From a checkpoint of a small mixture-of-experts model trained on Wikipedia: 3 picks a token, 3962 steps.
Below are experts of layer 2 (counted from 0) of a mixture-of-experts language model. Rows are named router (the router's row for the expert), gate (a neuron's input weights, with its number), up (a neuron's input weights, with its number) and show model dimensions 96-191. Each number is 128 + 32 x the weight over its row's rms, rounded and kept within 0 to 255. Numbers have three digits each.
After each expert's rows: a language model's description of what the expert responds to. This comes from a sample of Wikipedia text that the model never trained on.

# expert 21
router:077093142071111092183173091123094142129141125162130116110100107074168171128110162129139150118145139093163148126107167124113180174094142117122064125104114159102128108172205099097127108149127162137102119133111139089127079119072105112197143069136117104115076076085152157168086107095218175140
gate0:146128185091137113128139110151104124102096202122101160101118132128133157193155109134100127078111107141111118109142109172139152109147132106166132124111075126216236139110100107108090140123116081112109151113145131156130147057106149141061134166136164172075167146068073115168070042103115187135
up0:117132097115191139172108153147155103183148101144112116125076143054152106110119209131118164113032171161163061145118118123179144164100134137099153155088091120228113164086142136116120093109152138092158142123131152170158089098152124141096108095112108120127135137136074110156124128116158107136
gate1:161114148116154174126187088114089093130105143147168165137144058108116126099152101112142069125123125136108100105083161121079115131126107147116100156144140126091153119179141139196170107141164099196150111131117105092147180133130222116162102131143164062093107121127127164100128117138085143123
up1:093167112133056173121103175117154135199125092099130105182125104137137133132136160106075162157135099074141132173131142149084098157108133132150107091202173135089148145087110110126168112129147160109122129123094108118055147151131113166146096149118104169170152151160117110153146177111116104133
Commas after words. Commas ending a phrase or list item, as in "year," and "Missouri,", plus name endings like -ton, -ley and month names.

# expert 8
router:111102081114120113144168165181102129135094132170142105161105104073138136140152115165116135101163111120144119148127152200085136100137145138133152094103137133066124112159145073154103077154121121109114221112104071095092129127132077171181199180125142086128101083085129123115130091143142148125
gate0:149173118160062137111162193137157165124106135120155064110125171150138125158139075112134093089165156107116120182163153206122174100107106156111164103192115209153090168127134135179099142130100174171139100205114120115179125115119155143144172121152152117095119105077104139183100140119123176137
up0:079161132072181125220159143130127139149129148086120122129124105132121158152101138171117138087126182139092130145175124167136117148126070135106112109097108135138078125107158155193095142095087161173099141135178129089154167140104183165138112095213100063097137083107121158179129139134150162080
gate1:118091134059148096097108106147178125178113115103112146118091115148076126120150103146120085164158099143160120037140116104062117178159083158112128119104107133232065125181141111151089135066045124150208133131126106118157122105090142076096158089180105103093146109119092110124108108163119149134
up1:120125100177130133121100095139174129078156168132178184115154152082108118107127151126161144060168118109143170178161072103136166069151125126153133112160172150112135106140122150113141120130081176132115086073038129152155160139085112142107136087108135097114108147120184141125143184131138136092
Past participles and nouns. Verbs and nouns like used, served, built, located, name, area, Act, often after was or the, before of/in/by.

# expert 31
router:147091166094115142133173115159118142086168173153124108119124115157160155128118089145173086135165121077116112086139148163083142168116135133115070142097091130107134111167207033123095115155126110121144165100119137082162081123124117120133125098106143078076104084063140152146080139074210087081
gate1:067147171122099112147086105123124118117119129117097128131126145105115055144107074159094121065195184119152073158140104153117129108137104126171109154132147155160168130083142116157118118093117091106148138126173117073163128152071027111153155131077165121074163177113077116142134128099090202124
up1:165089167105152148098120193083148118092130098100129134158157087140098104123105080176147115086173121117123183124209127150052127107144075117148136124095179106154136146118091088146124116060156151115140182095096115159173136142107115129143147141058147139105128131151103101204151126075063140191
gate2:157129043122135091137087144147159144133132160149126103082136159100162150148101124148146133218144162072175108145132184174115159117126114125141134151078098120156101134134138136154127152140103122073119154188152122127137101095113147123115111125097102162112137101074096136126036089115191108102
up2:131153183090140082156117073110079098178141158083140128160077120148129135116114134142121139055105133079147099159165116115081128150137174074114156131137138211150151079178154172123108105156182133150052085131085115137065191092153130151131073164104153125101121071116148092115076107205103130108
Commas and possessive 's. Commas in lists and places (Edmonton, Whitecourt), possessive 's after nouns (Ireland's, the bank's), and demonym endings like -ian.

# expert 24
router:129134185130151148131146181140160095145130144148172128083060121103139222183213123151135143169190134116121125109142123130096153064123099117130052135096130133137097098148145127124159119133090129106148123114146096078091154091068113175094147108147140116152144100147150144118016126108123148125
gate0:128118153136146111184137076174128117215146117154119100086109074127137187143107139133084184170147168110107124162073161125141120110101112109100062112152098154139085125125079143110105158151097119070108112100128103146112115123142141143203185083147201129102097104134173105091191112130159116067
up0:131099104129102163175141126155140147087114135146087156100215137120089078109139215082171146112165141100103167116077144109074128119105177097130076121154107099122119119085133129133138081125106127070111080091166066100098157120129152125182100108143147126122147179110144140192157117160123116085
gate1:148108076196133069154130087081128186156175144144052087130120163166149179115168118178131121142144179133080116141148129097140119157132175064161132147098112159122139130106188110105159092168149112128057154161113115157111143123153159156140146105150153112059147076125139161116159161101136084085
up1:123091087131159061207150143104149147158115122183148108103124195125137127159127067102157111156088094158069117106130138123105106046115167122094149132108106155176132060187129109167134093125169127088102149019157107137070135126159089128096161094151122143146099149133110132218162165128119112098
Year middle digits. Digits inside four-digit years and numbers, mostly the second or third digit after 1, such as 1(8)17, 1(9)79, 1990(s).

# expert 63
router:067168129108139110092143130178096102125101179153129105150076110097069146112176125130147104136087110094149105167112075173155117111163139100151100112130116075107147117169206131160130149149119133098141135142117076101070145114134196185125143105104179134146154126101164145155061089120153108166
gate0:078204150159110169115128133124170075148080146094126064172144085112138132142095085094236140141124172200101122091117159152139155166141069170151125119227117101107142136101153143191155127120101107064113147047106125147155113151152132131134157103130122117104152192134128130172108117110086158128
up0:097162122176046174104094123133183092092133172152134088127122099136085168119064076136207123170102177166119119146121101145129166102122171128164149127129108075109142168138103165151162125142067131110115139123125122129110130091107115109149141151084110072119161136152075120161089105103111133099
gate1:126172146118117176083110133171128111117087127089106148144110124151189092171114106179161123137110129136188118108114171061190084107200125100152121105151129161108154123152157120160082110169146185117126173068148086119082104106149161172110123147156199134130183139092135162095086137150101147134
up1:166118151089128077181135138157111112195117155129128098113131126172147140149132171159134088146138147121155126119163110188111103184099099164064114120126159107149182184107148166161138153081096167137127143151143158201098134074111147099165133112113125174174155088118093132123089150115093120115
Infinitive to and particles. The word to after verbs like began or wanted, plus not, up, out, would, and single capital letters starting names.

# expert 9
router:114123202064186129144183135149133137119068140153162112128135134086149116158144148123130184182115124108106141112117128156148148162115122114117110086114138134145094057159131089066124148139188068126084179170137114097121104168128065142150185165143129117123165053088163109111083117109169161114
gate0:138144129157133102130159125179081165158112098198156104120061070114120150134147171145163120091163118122133099120118147170103122087148085120140091119123157060149113103152178119119100096142120083118208154131130140084092111163209152129081114150159045133135098125086129159122110137091106063117
up0:133151146135146093128179150136135094154144124096129134076086089131075157142136105162058142092110082028185187136161137134075140165107107186133141129148114136064083116173066141080160138082128127122102153141121105120147194084113123134168138124077157111160134071114174091151082184100105145129
gate1:143077117127099093087208155143094146178135124143160049065138099189122117119138167088145123121151112120102123087118117120083119119125093149153127097158131164097061079141161077133125179095131110180119155152167084170144089143153126119111155147167130120135128059152107110064118131160133169111
up1:164181100115101116120138128144121110060147192144055144156154150119153172115159125162111111141150165139134121107085164164104134129150192121142117142192119084172146169199173112139112088211175132118178052147161138116151147137118124125143109104134129134151098185144148154111141109085128084148
Clause-linking conjunctions. Subordinating words and prepositions opening a clause, such as during, but, when, while, than, after, until, often following a comma.